{
  "num_hidden_layers": 11,
  "hidden_size": 320,
  "n_experts": 48,
  "experts_per_token": 2,
  "d_expert": 256,
  "d_shared_expert": 0,
  "hidden_act": "swiglu",
  "moe_layers": [0, 1, 2, 3, 4, 5, 6, 7, 8, 9, 10],
  "router_score": "sigmoid",
  "normalize_top_k": true,
  "routed_scale": 1.0,
  "balance_loss": 0.000123,
  "balance_bias": true,
  "init_std_router": 0.0218,
  "lr_router": 0.00156,
  "vocab_size": 2048,
  "norm": "rmsnorm",
  "norm_eps": 1e-05,
  "tie_word_embeddings": true,
  "optimizer": "adamw",
  "learning_rate": 0.0014,
  "beta1": 0.95,
  "beta2": 0.98,
  "batch_tokens": 131072,
  "max_seq_len": 512,
  "train_tokens": 621700000,
  "max_steps": 4744,
  "dataset": "wikipedia_en"
}
Below are experts of layer 5 (counted from 0) of a mixture-of-experts language model. Rows are named router (the router's row for the expert), gate (a neuron's input weights, with its number), up (a neuron's input weights, with its number), down (a neuron's output weights, with its number) and show model dimensions 0-159. Each number is 50 + 10 x the weight over its row's rms, rounded and kept within 0 to 99.
After each expert's rows: "mostly gets" lists some tokens that are sent to it at least half of the time. This comes from a sample of Wikipedia text that the model never trained on.

# expert 9
router:54 26 41 55 39 55 51 44 41 68 61 47 50 43 47 43 59 68 44 64 53 67 53 44 44 55 57 68 48 53 57 63 77 38 42 23 58 45 39 45 60 46 35 64 47 50 57 52 37 41 41 49 53 59 40 52 59 48 57 58 47 37 54 40 56 46 49 49 46 54 61 36 50 60 39 49 51 48 63 42 56 54 41 56 41 33 47 35 58 55 49 48 32 59 68 57 38 58 62 52 60 41 58 45 45 52 58 61 45 44 61 55 50 40 33 41 49 51 53 51 89 42 55 43 18 71 50 49 70 59 47 35 44 48 72 56 53 54 55 62 43 68 37 57 50 52 44 57 58 35 39 54 46 36 62 51 47 42 44 45
gate0:73 41 49 44 42 55 54 62 51 54 64 54 68 62 55 61 50 48 47 54 67 13 37 48 43 59 53 59 55 45 49 55 51 46 62 46 62 57 62 31 46 41 35 34 66 50 59 33 52 59 42 55 42 47 55 68 51 36 54 65 29 42 45 38 60 46 40 54 59 36 58 60 39 53 47 53 35 41 65 60 55 48 39 52 42 35 68 57 39 57 52 52 40 59 64 51 72 40 60 38 62 66 66 61 50 45 47 54 47 56 67 43 55 54 61 57 47 44 40 59 57 56 39 42 31 50 53 42 54 63 47 38 60 39 49 21 51 39 52 63 32 54 55 50 44 40 49 53 30 47 52 43 50 45 58 38 45 40 37 56
up0:60 35 43 64 52 55 54 61 50 49 63 42 71 54 45 43 53 45 41 47 77 45 40 54 52 42 46 45 61 33 35 36 53 66 60 40 62 49 47 50 48 55 46 72 71 62 42 45 48 57 43 25 54 54 34 49 43 44 52 52 55 43 60 62 69 46 30 59 48 42 61 55 38 53 56 42 48 48 71 60 63 54 52 48 65 56 62 58 47 51 59 58 55 51 54 47 67 57 43 38 54 43 65 64 63 48 55 55 35 51 49 47 35 48 48 56 43 44 40 52 96 42 43 33 12 47 56 56 49 56 55 51 74 52 49 59 39 46 55 66 40 34 64 49 48 38 53 55 45 59 44 54 45 43 49 44 53 61 50 54
down0:64 49 61 56 62 53 57 46 57 57 55 57 60 48 51 40 54 53 41 42 52 53 41 67 46 60 45 60 53 62 51 41 54 57 52 41 42 47 52 61 38 41 44 31 52 58 51 45 69 38 44 46 51 50 52 57 54 34 42 47 42 40 66 62 41 37 55 61 31 54 74 53 54 36 64 58 37 37 53 58 53 54 55 48 47 51 35 30 42 54 37 28 30 45 52 62 35 37 55 51 45 67 66 47 53 36 35 63 45 37 55 37 60 48 51 42 50 60 34 54 57 59 58 45 31 33 59 47 67 43 55 36 50 50 45 60 40 42 37 58 55 43 42 48 64 46 51 54 52 41 39 39 46 70 38 46 53 53 47 64
mostly gets: ":", " –", " /", " =", "=", ");"

# expert 36
router:60 37 38 44 40 71 39 43 37 67 56 57 50 36 58 50 52 64 39 60 59 67 37 47 43 69 71 72 48 39 41 58 69 48 45 29 52 42 43 47 58 32 59 52 42 45 65 52 47 44 58 46 61 61 53 44 43 41 45 55 52 38 46 50 50 63 50 43 44 45 54 54 50 51 34 42 63 58 44 50 63 66 41 57 40 35 51 52 61 46 35 55 32 42 57 57 45 57 45 51 50 48 49 50 41 48 62 52 54 67 55 54 60 41 53 40 49 55 61 23 88 40 50 45 23 68 63 63 61 66 41 46 61 48 51 59 51 47 59 57 32 72 56 53 46 47 44 58 63 53 48 30 52 42 60 61 48 41 32 47
gate1:36 49 38 47 44 51 51 62 36 49 48 46 54 47 54 53 43 60 37 51 46 51 55 35 59 62 56 56 62 50 51 41 50 69 49 49 51 48 52 60 55 41 51 48 54 73 40 30 61 59 27 58 48 54 60 62 47 52 57 54 55 42 55 43 65 75 48 41 45 47 50 51 34 62 40 51 53 40 61 38 48 60 53 46 73 58 49 57 67 39 55 45 57 50 36 69 47 61 44 60 56 63 57 34 52 52 64 44 54 43 61 34 58 70 51 53 50 58 38 47 59 43 46 64 53 62 48 54 45 53 42 34 38 60 58 56 73 71 55 53 40 47 49 38 55 62 56 64 63 52 50 57 31 53 56 60 66 42 30 66
up1:38 63 38 42 59 68 79 52 67 50 66 50 47 46 62 48 51 57 57 48 63 53 41 40 43 54 47 56 46 49 40 58 36 57 35 46 52 49 41 41 36 48 62 52 29 51 46 40 33 54 60 53 41 62 59 66 66 66 55 43 36 42 50 34 48 54 71 45 64 40 48 32 43 55 40 62 54 36 49 56 44 55 58 67 46 39 42 69 45 50 71 37 60 54 43 65 48 57 47 61 53 47 37 36 52 62 58 35 55 49 59 40 60 52 55 43 50 29 61 59 53 40 56 67 49 46 51 53 59 51 62 38 46 41 49 44 45 56 48 46 41 23 47 51 49 54 43 38 65 49 49 66 58 50 62 47 58 58 62 54
down1:62 59 28 54 48 59 57 55 53 58 58 56 51 61 73 81 48 57 53 41 37 41 63 51 46 19 33 44 72 46 18 64 47 60 48 53 58 44 52 56 26 50 39 55 51 48 46 54 49 70 50 53 46 47 65 56 64 40 56 45 56 46 59 51 52 46 50 54 47 33 49 52 60 49 36 55 69 53 49 40 56 51 55 47 47 48 33 55 42 39 69 38 46 65 44 43 41 45 63 65 46 52 50 44 50 34 59 59 59 55 52 54 51 43 35 72 70 54 55 50 49 51 42 41 37 51 64 55 53 46 51 55 55 56 53 50 54 46 36 53 59 38 49 31 57 53 82 54 47 61 50 56 44 53 44 42 54 61 35 51
mostly gets: " In", " in", "In", " Re", "Re", " Gu"

# expert 35
router:58 32 28 43 49 68 61 45 43 67 52 58 48 45 57 43 64 62 33 63 46 62 39 56 44 65 66 56 44 38 41 52 60 43 47 19 65 47 39 47 69 45 35 47 54 47 56 54 40 55 44 37 60 52 39 62 38 39 55 65 43 46 59 50 43 60 53 52 38 43 60 30 49 56 47 37 52 59 45 56 66 64 56 49 34 51 32 48 53 46 45 36 42 49 66 55 51 59 53 54 63 45 56 42 40 53 65 64 46 48 44 38 56 43 46 48 49 50 58 55 61 40 47 44 49 46 63 51 50 44 57 57 57 49 49 48 47 67 65 55 36 65 45 42 52 49 41 68 39 40 66 28 49 27 63 42 49 41 49 57
gate1:50 41 50 49 47 64 44 50 36 53 54 53 54 61 74 41 36 74 03 50 44 63 52 63 61 49 58 51 44 53 37 56 66 49 34 37 61 59 53 54 53 38 53 58 62 51 60 55 43 58 50 34 58 46 66 42 47 54 46 38 49 61 52 48 34 44 44 54 36 58 46 44 72 60 63 41 50 50 42 47 65 37 51 51 50 47 66 61 53 56 58 58 49 49 44 49 52 53 38 46 53 64 35 38 61 65 57 50 49 55 61 74 41 47 52 60 56 34 49 34 45 34 57 36 55 39 41 49 48 34 72 43 38 58 43 47 46 59 48 51 64 58 54 40 52 47 45 48 49 39 54 53 35 43 53 48 57 59 63 34
up1:57 63 33 48 55 37 58 33 55 60 48 53 64 39 43 55 52 51 56 52 53 58 67 30 36 37 33 30 63 32 61 38 46 25 42 43 45 35 44 50 48 52 54 44 51 53 30 40 47 63 42 73 56 56 36 54 55 47 34 51 52 45 58 24 58 62 58 38 55 60 52 30 33 61 52 63 49 47 54 43 44 71 48 55 68 50 51 41 56 53 68 49 29 45 57 49 36 46 53 57 51 45 45 54 35 52 45 55 51 62 44 43 60 61 48 32 31 66 43 57 57 63 46 47 47 66 47 54 53 46 28 61 59 49 65 53 46 55 39 64 72 53 58 65 48 45 52 50 62 59 36 50 55 66 44 38 35 52 51 56
down1:49 62 57 46 33 43 48 57 49 53 41 42 54 49 73 49 54 63 58 57 59 58 50 39 44 45 42 56 37 59 55 46 55 63 56 47 49 35 55 61 47 50 50 61 51 65 36 44 54 59 52 44 52 38 47 52 35 45 36 51 53 51 46 50 48 67 35 57 57 36 51 52 52 70 58 59 41 41 46 52 44 64 51 33 50 67 62 41 59 51 46 45 31 49 92 52 45 45 63 43 49 35 70 41 50 57 58 63 44 53 43 44 62 59 49 58 41 64 61 61 71 32 54 61 54 52 59 37 42 60 46 54 57 46 48 47 45 56 56 56 51 59 39 44 64 50 23 57 71 43 64 38 35 53 56 46 45 45 59 44
mostly gets: " life", " back", " home", " live", " left", " death"

# expert 0
router:62 25 39 51 40 62 53 43 43 53 46 41 53 36 57 48 47 52 52 48 55 74 32 43 38 52 53 70 63 35 40 60 58 41 53 21 60 59 30 54 66 49 49 60 46 54 50 52 38 49 54 54 46 55 39 49 47 51 68 56 50 34 52 53 46 54 44 53 48 43 64 45 53 47 54 39 56 55 42 52 54 57 33 47 41 44 46 37 55 53 52 55 51 46 45 53 52 59 47 57 63 41 52 39 40 62 62 56 48 46 51 54 58 48 39 39 75 51 56 34 58 46 61 57 26 52 64 61 49 55 65 52 48 47 48 56 42 51 59 52 51 60 44 47 51 50 53 69 48 43 61 32 51 27 56 44 58 34 56 40
gate1:73 34 52 54 47 57 68 51 56 62 63 69 49 45 44 58 35 50 54 41 37 66 42 41 57 64 45 63 49 49 37 52 66 48 41 56 44 39 47 51 44 54 46 52 51 43 50 48 47 50 47 44 38 39 48 64 44 51 67 39 64 55 52 48 59 58 52 66 56 50 44 40 56 52 63 47 46 51 35 65 61 30 55 59 49 58 54 42 60 54 48 44 63 72 45 72 40 44 57 46 40 56 59 35 53 59 73 66 34 53 29 47 56 48 38 53 46 32 48 51 37 42 41 54 48 38 51 29 47 42 35 61 36 35 45 57 62 55 48 51 68 56 37 38 55 54 56 58 58 33 54 40 52 51 51 46 62 45 50 37
up1:66 49 54 59 59 51 57 57 28 34 36 53 45 58 58 41 39 42 69 50 54 48 44 58 46 65 43 83 50 37 57 51 61 62 48 52 59 55 49 40 63 48 39 41 42 48 39 52 49 58 42 40 45 41 48 65 58 40 56 39 51 40 57 70 49 43 63 57 56 37 45 49 58 55 48 68 60 55 65 60 50 52 62 50 52 61 60 66 49 57 50 50 49 51 47 56 40 61 46 46 38 70 52 31 54 44 52 41 34 39 46 59 55 37 47 41 40 43 44 44 41 55 41 45 50 49 49 38 48 46 43 54 53 53 33 50 42 64 34 55 39 51 53 42 67 85 40 48 38 38 57 49 50 57 61 35 56 59 58 38
down1:37 64 57 63 48 52 46 56 38 55 50 46 45 49 61 69 56 64 59 57 53 47 42 42 48 41 65 42 54 58 54 56 40 44 54 54 26 61 63 49 39 48 30 47 42 60 56 33 56 22 51 64 29 44 68 57 44 33 56 45 48 62 53 45 52 32 67 24 43 59 38 52 42 37 47 40 60 55 53 63 34 57 57 54 40 46 47 51 30 54 67 41 53 69 48 48 33 39 52 58 55 41 37 62 36 49 36 51 47 51 59 39 43 71 43 46 55 49 51 49 38 44 63 48 51 45 54 35 50 48 47 52 61 36 39 58 62 52 48 50 40 59 38 57 50 50 55 35 43 56 58 62 38 55 64 44 38 68 60 59
mostly gets: "ad", "low", "ef"

# expert 18
router:47 46 33 48 48 69 50 44 43 62 61 50 73 44 45 40 45 65 47 62 50 63 28 48 44 60 56 67 49 46 54 60 61 48 44 28 52 48 40 47 49 28 59 47 47 49 48 43 61 43 41 57 49 66 42 45 48 37 73 64 58 41 43 63 53 68 41 53 56 50 61 42 44 54 55 50 63 61 37 29 54 57 50 46 46 42 50 45 59 55 56 59 44 53 56 55 54 62 54 57 55 44 41 46 47 49 64 47 59 55 47 53 52 31 43 47 70 51 58 50 61 44 57 43 40 57 56 69 61 59 54 50 30 53 65 54 54 44 53 53 51 60 40 44 47 53 64 49 48 47 54 44 52 12 65 53 48 43 56 44
gate1:58 54 42 27 62 73 46 49 54 45 44 38 59 40 33 40 39 49 49 54 59 42 50 58 51 52 41 49 39 57 54 49 50 49 50 50 59 57 53 50 64 62 42 25 45 55 30 43 68 38 38 51 62 60 43 71 56 50 48 43 48 51 56 43 60 76 52 22 58 54 62 51 57 47 32 37 42 44 54 48 54 63 45 48 33 62 47 51 56 41 47 21 45 44 64 39 55 44 65 54 47 58 55 45 53 52 49 85 63 47 46 38 53 51 53 54 40 50 45 59 65 47 55 46 43 42 67 68 46 22 47 62 54 50 57 46 42 48 60 55 30 49 47 50 74 47 57 47 54 47 40 53 41 42 47 41 32 41 54 55
up1:49 48 58 63 51 42 55 59 41 59 35 49 56 46 50 35 54 50 54 49 43 66 35 50 43 50 40 31 54 42 63 35 24 53 52 46 65 51 66 43 51 51 47 57 38 41 47 67 58 55 54 49 58 55 46 40 57 64 47 48 51 38 53 58 48 36 43 65 60 59 36 52 67 47 47 40 72 71 40 44 47 28 50 47 51 57 49 33 45 63 64 35 43 52 51 37 54 46 45 32 51 60 52 50 51 32 55 43 31 64 64 58 44 51 64 52 55 35 54 41 51 65 61 50 51 51 44 49 50 57 58 41 37 49 39 28 54 38 48 45 48 47 55 45 68 16 68 57 35 74 50 40 50 58 56 31 54 39 40 66
down1:37 51 60 45 43 47 32 40 39 78 52 50 45 51 45 33 58 47 42 37 48 46 51 54 52 53 48 35 58 55 54 56 62 39 57 46 44 41 56 52 46 53 40 42 34 62 46 55 60 35 35 48 57 49 47 43 51 45 53 46 35 74 40 42 41 55 52 66 58 48 47 68 69 40 61 39 43 54 46 53 33 52 47 55 50 62 54 47 57 48 46 47 51 57 48 47 57 50 60 40 32 44 48 66 56 50 70 66 60 46 40 51 50 42 36 53 47 58 67 60 47 59 32 56 48 60 49 61 52 57 48 65 42 50 23 57 46 41 36 26 46 45 42 52 53 42 49 52 40 43 36 44 56 56 52 50 44 63 27 34
mostly gets: "ć", "ville", "č", "burg", " California", "š"

# expert 42
router:66 22 38 47 51 74 55 65 43 49 58 64 43 34 46 51 46 69 41 65 46 60 35 48 47 45 78 76 48 33 54 56 62 45 39 22 60 44 34 52 54 43 58 51 47 49 48 47 40 48 57 61 54 62 46 48 46 42 60 63 55 38 44 51 47 67 37 48 50 54 59 44 53 39 34 57 51 63 47 47 60 71 71 61 42 37 49 48 53 55 45 58 31 62 57 55 47 67 56 55 70 48 52 46 37 49 59 58 51 49 63 52 55 46 44 47 57 58 58 56 59 35 58 40 35 55 60 51 66 57 50 42 40 59 58 54 40 55 61 39 44 58 49 56 41 48 60 44 57 44 49 41 50 30 60 58 50 34 44 40
gate1:58 49 46 50 65 53 54 33 55 50 52 41 60 54 58 55 41 51 50 39 68 40 47 65 56 47 58 57 47 49 51 60 56 46 43 50 50 50 63 54 42 43 32 36 42 55 44 54 51 37 49 25 56 56 53 41 43 34 49 59 53 55 50 53 42 48 61 54 53 73 50 54 48 61 36 55 46 47 53 50 45 53 46 61 47 63 32 59 64 50 48 57 40 51 58 58 42 51 48 61 50 34 48 49 70 44 62 51 37 60 31 56 35 50 56 58 28 54 54 54 70 47 60 58 39 43 52 45 48 25 67 58 49 45 57 60 59 36 44 49 41 50 59 53 51 72 48 42 50 38 46 53 30 61 38 38 36 51 68 54
up1:44 50 44 54 22 51 66 38 48 48 61 41 49 55 50 55 45 56 42 58 50 29 47 42 48 45 39 63 36 33 42 53 40 48 47 51 62 52 53 56 36 54 48 53 53 44 43 26 43 46 44 29 52 50 54 56 45 44 49 45 51 48 73 54 66 44 51 53 52 59 61 50 55 50 35 53 60 48 59 44 42 52 66 31 53 51 71 37 61 51 61 60 39 46 50 34 52 54 40 43 58 38 61 45 61 47 50 50 45 48 49 56 49 38 43 65 63 72 48 53 60 56 54 52 47 50 63 53 56 38 53 54 61 50 35 64 51 52 58 46 30 45 60 55 51 77 44 41 31 60 41 42 57 49 40 33 51 51 60 56
down1:58 45 48 61 50 59 70 40 39 47 44 42 43 54 73 41 55 46 42 33 59 45 64 48 60 52 52 53 39 54 37 70 35 41 55 47 54 48 49 51 47 54 51 68 44 46 41 47 51 49 63 46 31 35 51 41 56 42 44 35 59 51 52 40 45 28 44 44 46 61 57 69 37 37 42 37 44 41 47 46 64 60 60 31 45 67 46 56 53 36 37 45 40 47 46 48 55 46 43 59 40 52 48 34 57 47 33 52 57 32 59 31 46 63 57 62 47 49 49 59 48 50 50 52 53 43 58 36 39 63 33 45 61 48 56 45 66 60 46 50 43 52 24 66 42 59 50 52 54 38 44 39 51 55 39 52 60 54 55 59
mostly gets: "ation", " University", " States", "ity", " City", " area"

# expert 40
router:58 27 38 46 44 56 50 54 48 53 45 46 50 28 50 51 48 56 50 47 60 63 27 47 36 53 72 69 51 43 49 56 70 39 52 16 60 51 31 53 57 28 62 49 50 34 40 51 53 54 49 51 62 57 40 62 54 42 62 56 48 47 52 46 54 47 50 49 64 51 59 45 47 39 50 42 62 50 48 60 60 65 42 63 45 35 49 52 66 63 50 86 40 44 50 56 50 65 51 63 57 44 44 47 42 54 55 60 41 34 52 10 57 49 40 51 52 57 54 42 68 48 44 32 21 55 49 55 50 57 57 44 49 46 56 49 54 60 59 51 45 50 42 37 44 50 33 50 59 46 64 33 46 33 61 48 44 47 47 48
gate0:46 36 50 47 50 54 46 39 55 39 52 33 62 62 63 43 48 47 71 74 64 47 49 51 50 38 53 41 36 41 36 61 30 54 64 47 46 55 57 34 63 69 38 58 64 45 65 37 63 52 52 58 48 49 61 48 44 44 47 47 41 40 51 46 54 48 57 60 50 31 55 48 59 54 53 49 38 47 47 49 33 29 41 28 45 45 61 57 43 50 53 33 39 33 53 41 51 47 57 47 43 57 44 58 48 30 53 50 44 57 39 64 51 48 68 50 50 53 36 48 56 51 60 61 69 37 61 64 41 14 39 55 72 49 38 43 52 58 45 57 39 47 48 34 62 38 55 41 33 41 34 54 40 57 38 53 43 57 55 45
up0:51 52 47 58 34 48 34 58 44 43 52 39 53 47 23 68 67 77 41 48 43 42 43 53 45 43 58 54 54 43 84 45 50 37 43 64 51 57 61 53 61 60 61 49 43 43 53 56 38 56 56 53 41 54 46 45 51 62 51 57 47 62 53 48 47 52 49 40 40 65 38 50 49 63 55 56 56 67 50 49 57 41 52 55 51 29 60 50 70 62 32 53 54 62 44 46 32 47 48 48 46 51 51 56 55 62 37 45 39 45 49 50 44 64 51 57 55 64 59 56 36 48 40 70 43 54 43 69 49 67 53 41 57 41 36 33 48 47 50 52 60 39 45 44 53 44 60 67 61 56 49 63 55 79 48 25 47 43 53 46
down0:51 45 51 58 36 53 64 63 42 50 69 32 48 65 47 50 33 39 49 52 29 40 31 54 52 62 42 49 32 48 36 50 58 66 57 40 42 43 58 32 46 54 40 30 58 52 40 53 49 53 52 50 41 52 64 49 39 41 54 64 53 49 50 44 59 64 47 38 58 60 64 56 58 46 42 36 49 42 59 52 45 53 37 53 47 52 42 28 47 55 64 13 58 37 48 57 64 42 57 57 28 59 42 22 41 50 48 41 46 54 47 82 52 52 43 48 53 55 42 44 45 33 59 47 67 59 48 62 60 40 49 54 50 50 39 30 54 59 48 55 56 44 56 34 60 42 48 55 55 47 45 46 51 35 50 68 57 47 47 51
mostly gets: " |", "---|---|---|---|", "|---|---|"

# expert 38
router:43 35 36 44 35 65 53 42 44 60 58 46 47 36 65 53 51 51 53 60 56 65 44 45 40 64 64 68 43 38 55 66 68 33 37 19 48 45 31 40 56 43 46 43 46 39 54 59 49 45 46 47 61 63 35 53 51 40 49 58 38 46 44 48 46 56 44 46 37 53 58 45 56 53 46 42 68 52 52 47 48 60 50 59 44 39 44 37 55 50 51 47 38 62 51 61 58 60 50 65 66 46 43 48 49 66 58 56 51 37 43 61 53 56 46 32 51 48 71 44 67 45 47 49 47 37 66 59 61 60 52 37 51 56 58 52 47 72 66 45 42 63 41 62 53 52 36 67 59 46 54 31 44 38 55 52 53 37 36 38
gate0:55 48 27 34 46 45 70 36 47 38 45 57 47 42 59 60 51 65 57 42 53 48 40 51 54 39 37 54 42 58 53 50 65 52 63 58 51 60 33 27 52 28 52 51 41 50 59 61 39 50 50 38 47 46 62 35 50 61 38 50 55 39 48 41 52 47 37 39 58 52 47 29 63 61 50 37 53 73 51 47 49 52 48 47 49 51 57 30 49 46 46 48 16 49 59 59 59 40 49 45 48 45 51 67 43 64 43 57 48 66 52 21 54 65 61 47 49 59 60 43 66 37 44 52 40 56 56 56 35 37 67 37 53 44 44 41 71 43 58 65 43 48 65 56 34 56 56 37 41 28 52 52 49 46 43 50 46 67 33 47
up0:57 52 34 38 40 66 41 40 58 50 44 63 53 49 40 34 52 40 45 50 45 39 49 37 53 48 32 62 47 50 51 48 50 49 40 56 47 56 49 49 50 37 40 60 64 44 51 12 53 32 59 43 42 58 60 46 41 36 51 64 51 51 54 38 64 56 54 56 37 57 52 40 69 46 57 75 76 55 50 36 63 52 38 41 38 50 56 40 60 59 55 43 59 45 41 51 50 58 53 44 39 32 61 36 40 25 56 48 46 51 56 53 57 50 59 54 46 58 48 49 46 55 60 59 61 56 47 56 53 39 33 45 49 50 57 57 55 52 57 62 45 49 40 67 43 57 37 41 61 21 58 51 39 33 43 59 55 56 43 53
down0:64 68 44 52 67 46 49 47 31 44 56 41 67 66 49 56 25 51 43 47 58 44 48 40 51 53 42 67 57 60 67 46 57 48 70 32 42 50 58 42 42 53 30 57 57 26 45 31 59 37 46 52 34 44 52 42 61 42 33 61 58 38 39 48 48 62 44 43 51 61 55 55 46 40 66 60 48 22 46 43 54 48 63 37 55 48 44 67 44 60 46 38 45 58 63 31 54 52 48 59 48 48 28 44 53 45 54 69 54 43 49 43 46 59 72 61 43 34 28 50 50 49 49 62 53 45 46 51 66 48 51 57 63 46 43 47 41 57 37 60 50 56 55 47 41 46 56 56 31 64 53 47 48 66 45 49 41 61 58 56
mostly gets: " film", " work", " show", " album", " song", " music"

# expert 7
router:57 41 25 33 48 69 59 45 58 49 60 48 46 32 46 39 52 57 42 66 60 60 40 44 42 70 61 68 59 39 42 62 65 48 43 24 49 51 43 55 58 40 40 46 62 45 48 58 37 60 47 49 66 47 34 52 45 48 68 54 50 35 58 55 52 57 57 46 62 47 70 40 59 73 52 53 62 49 50 51 46 65 46 54 47 44 35 52 52 42 43 50 46 56 52 49 51 55 51 54 52 34 69 29 38 65 66 52 55 38 47 53 49 32 45 55 67 57 60 29 85 38 43 45 24 66 49 60 59 51 54 35 39 58 61 55 60 58 56 39 26 71 53 38 57 45 42 53 55 44 57 41 43 43 51 69 42 46 41 55
gate0:54 38 51 29 46 64 59 47 52 40 58 49 67 40 56 58 46 50 51 44 45 49 56 45 53 68 42 68 48 50 55 59 50 44 49 42 57 45 44 39 52 42 53 56 36 61 53 52 35 44 57 45 36 64 33 36 48 52 58 44 50 39 52 46 42 45 43 46 67 30 45 43 58 63 64 48 57 34 48 64 43 60 57 70 58 53 53 59 52 62 65 43 47 66 41 60 22 59 56 46 54 39 24 52 29 68 43 42 47 41 57 51 69 34 66 37 55 46 64 47 50 39 44 46 63 57 53 70 53 54 47 46 54 47 48 57 55 64 48 54 44 43 35 50 27 61 53 26 54 49 67 42 39 35 46 58 63 68 27 40
up0:26 51 44 43 49 35 36 47 44 52 27 50 58 38 46 45 44 49 71 47 49 41 60 61 42 42 41 51 46 48 45 40 63 48 64 48 30 47 46 42 58 59 38 52 53 32 47 28 58 63 70 46 37 43 45 57 68 65 48 44 45 55 46 42 60 53 48 36 55 45 39 41 36 50 37 50 34 45 83 43 65 59 35 52 50 61 57 68 67 45 38 43 45 39 49 27 47 71 61 50 69 42 59 42 49 41 50 57 42 48 65 62 41 74 48 44 67 43 51 49 53 43 33 40 47 66 44 58 53 63 57 64 52 59 46 59 53 49 70 44 34 61 53 39 20 42 68 56 39 42 66 54 40 44 29 61 44 45 46 41
down0:58 54 66 40 58 35 43 65 57 58 53 58 63 29 60 51 54 49 56 45 45 47 48 60 58 63 36 54 39 56 43 47 69 43 53 56 75 38 58 63 66 34 40 63 39 32 62 63 49 61 48 40 47 51 55 56 61 52 46 34 54 59 75 54 45 56 44 53 59 40 63 43 58 59 48 32 52 47 61 28 53 48 59 50 46 45 51 44 57 65 37 62 57 64 35 56 40 57 46 55 44 48 50 57 51 56 44 54 51 56 59 54 63 46 52 58 41 59 62 48 48 33 42 56 51 51 49 75 53 51 53 62 49 53 49 54 56 27 28 48 39 40 41 49 48 39 29 60 68 45 48 54 48 37 43 51 59 43 55 51
mostly gets: " first", " fa", " second", " new", " her", " former"

# expert 22
router:47 30 49 39 47 76 53 51 36 65 50 59 54 50 46 46 58 75 49 53 58 66 32 49 47 64 58 67 53 49 37 50 56 41 49 27 60 58 32 52 54 30 51 46 42 51 40 44 50 37 52 55 60 38 39 51 40 46 55 55 64 35 50 58 53 68 45 42 59 51 61 47 47 41 56 60 67 55 36 45 62 57 49 58 49 28 37 49 58 50 45 44 26 44 50 48 51 61 51 57 45 42 49 37 50 53 56 49 57 28 50 39 61 45 45 32 57 54 55 45 71 40 44 49 44 48 62 54 59 59 55 46 50 55 46 58 52 45 61 50 39 63 32 42 58 54 59 52 60 44 60 31 55 23 61 59 48 39 42 37
gate1:60 48 51 44 70 73 39 48 71 42 50 50 53 39 54 61 41 43 71 58 52 53 48 18 53 26 48 42 38 52 30 47 52 56 54 52 44 48 46 42 46 56 38 64 57 44 37 62 60 63 55 50 72 35 36 47 49 64 48 51 66 35 62 48 57 56 49 37 44 59 43 52 52 53 60 62 36 37 35 35 46 45 45 37 57 54 44 57 50 45 58 57 45 47 59 61 50 21 67 33 40 68 60 52 51 39 58 52 47 49 50 52 47 52 50 60 48 43 39 43 57 37 33 57 38 52 44 39 66 52 34 58 51 52 43 38 41 58 42 44 66 53 40 54 59 62 38 58 51 53 31 36 49 53 66 33 50 56 58 48
up1:61 59 60 60 61 39 62 69 41 49 51 40 62 54 26 50 49 57 46 58 49 63 45 44 48 52 40 52 45 39 64 48 40 28 55 68 45 50 57 53 45 43 58 42 42 47 58 51 35 47 46 45 60 44 57 45 36 59 49 47 48 58 54 33 32 61 58 45 55 61 48 53 58 48 42 50 40 48 56 56 43 22 29 60 51 54 47 44 53 54 56 56 55 37 87 42 34 55 41 40 29 50 51 54 29 54 50 41 47 40 56 35 27 70 39 46 66 48 39 60 44 43 53 54 42 50 44 51 57 68 48 55 42 55 54 45 49 33 54 44 44 53 63 25 71 59 68 64 51 54 55 61 60 51 37 50 44 35 47 57
down1:65 55 49 67 65 57 48 38 58 29 57 48 53 52 48 66 58 50 57 45 53 50 41 54 35 64 55 49 46 44 25 44 51 53 46 60 41 46 35 33 44 35 57 51 33 51 46 43 54 27 40 42 55 57 30 54 48 48 60 64 62 65 69 63 48 52 50 42 33 51 44 64 46 53 50 44 73 50 38 41 47 52 51 61 58 63 46 43 39 42 45 72 50 53 54 44 64 46 47 50 41 44 46 42 59 52 53 40 59 58 60 62 47 53 30 58 44 74 34 59 57 58 58 41 32 37 42 51 57 61 42 54 52 41 75 35 51 42 32 43 45 40 36 49 53 47 64 52 44 39 60 39 55 39 50 50 36 67 50 48
mostly gets: "port", "point", " season", " team", " record", " member"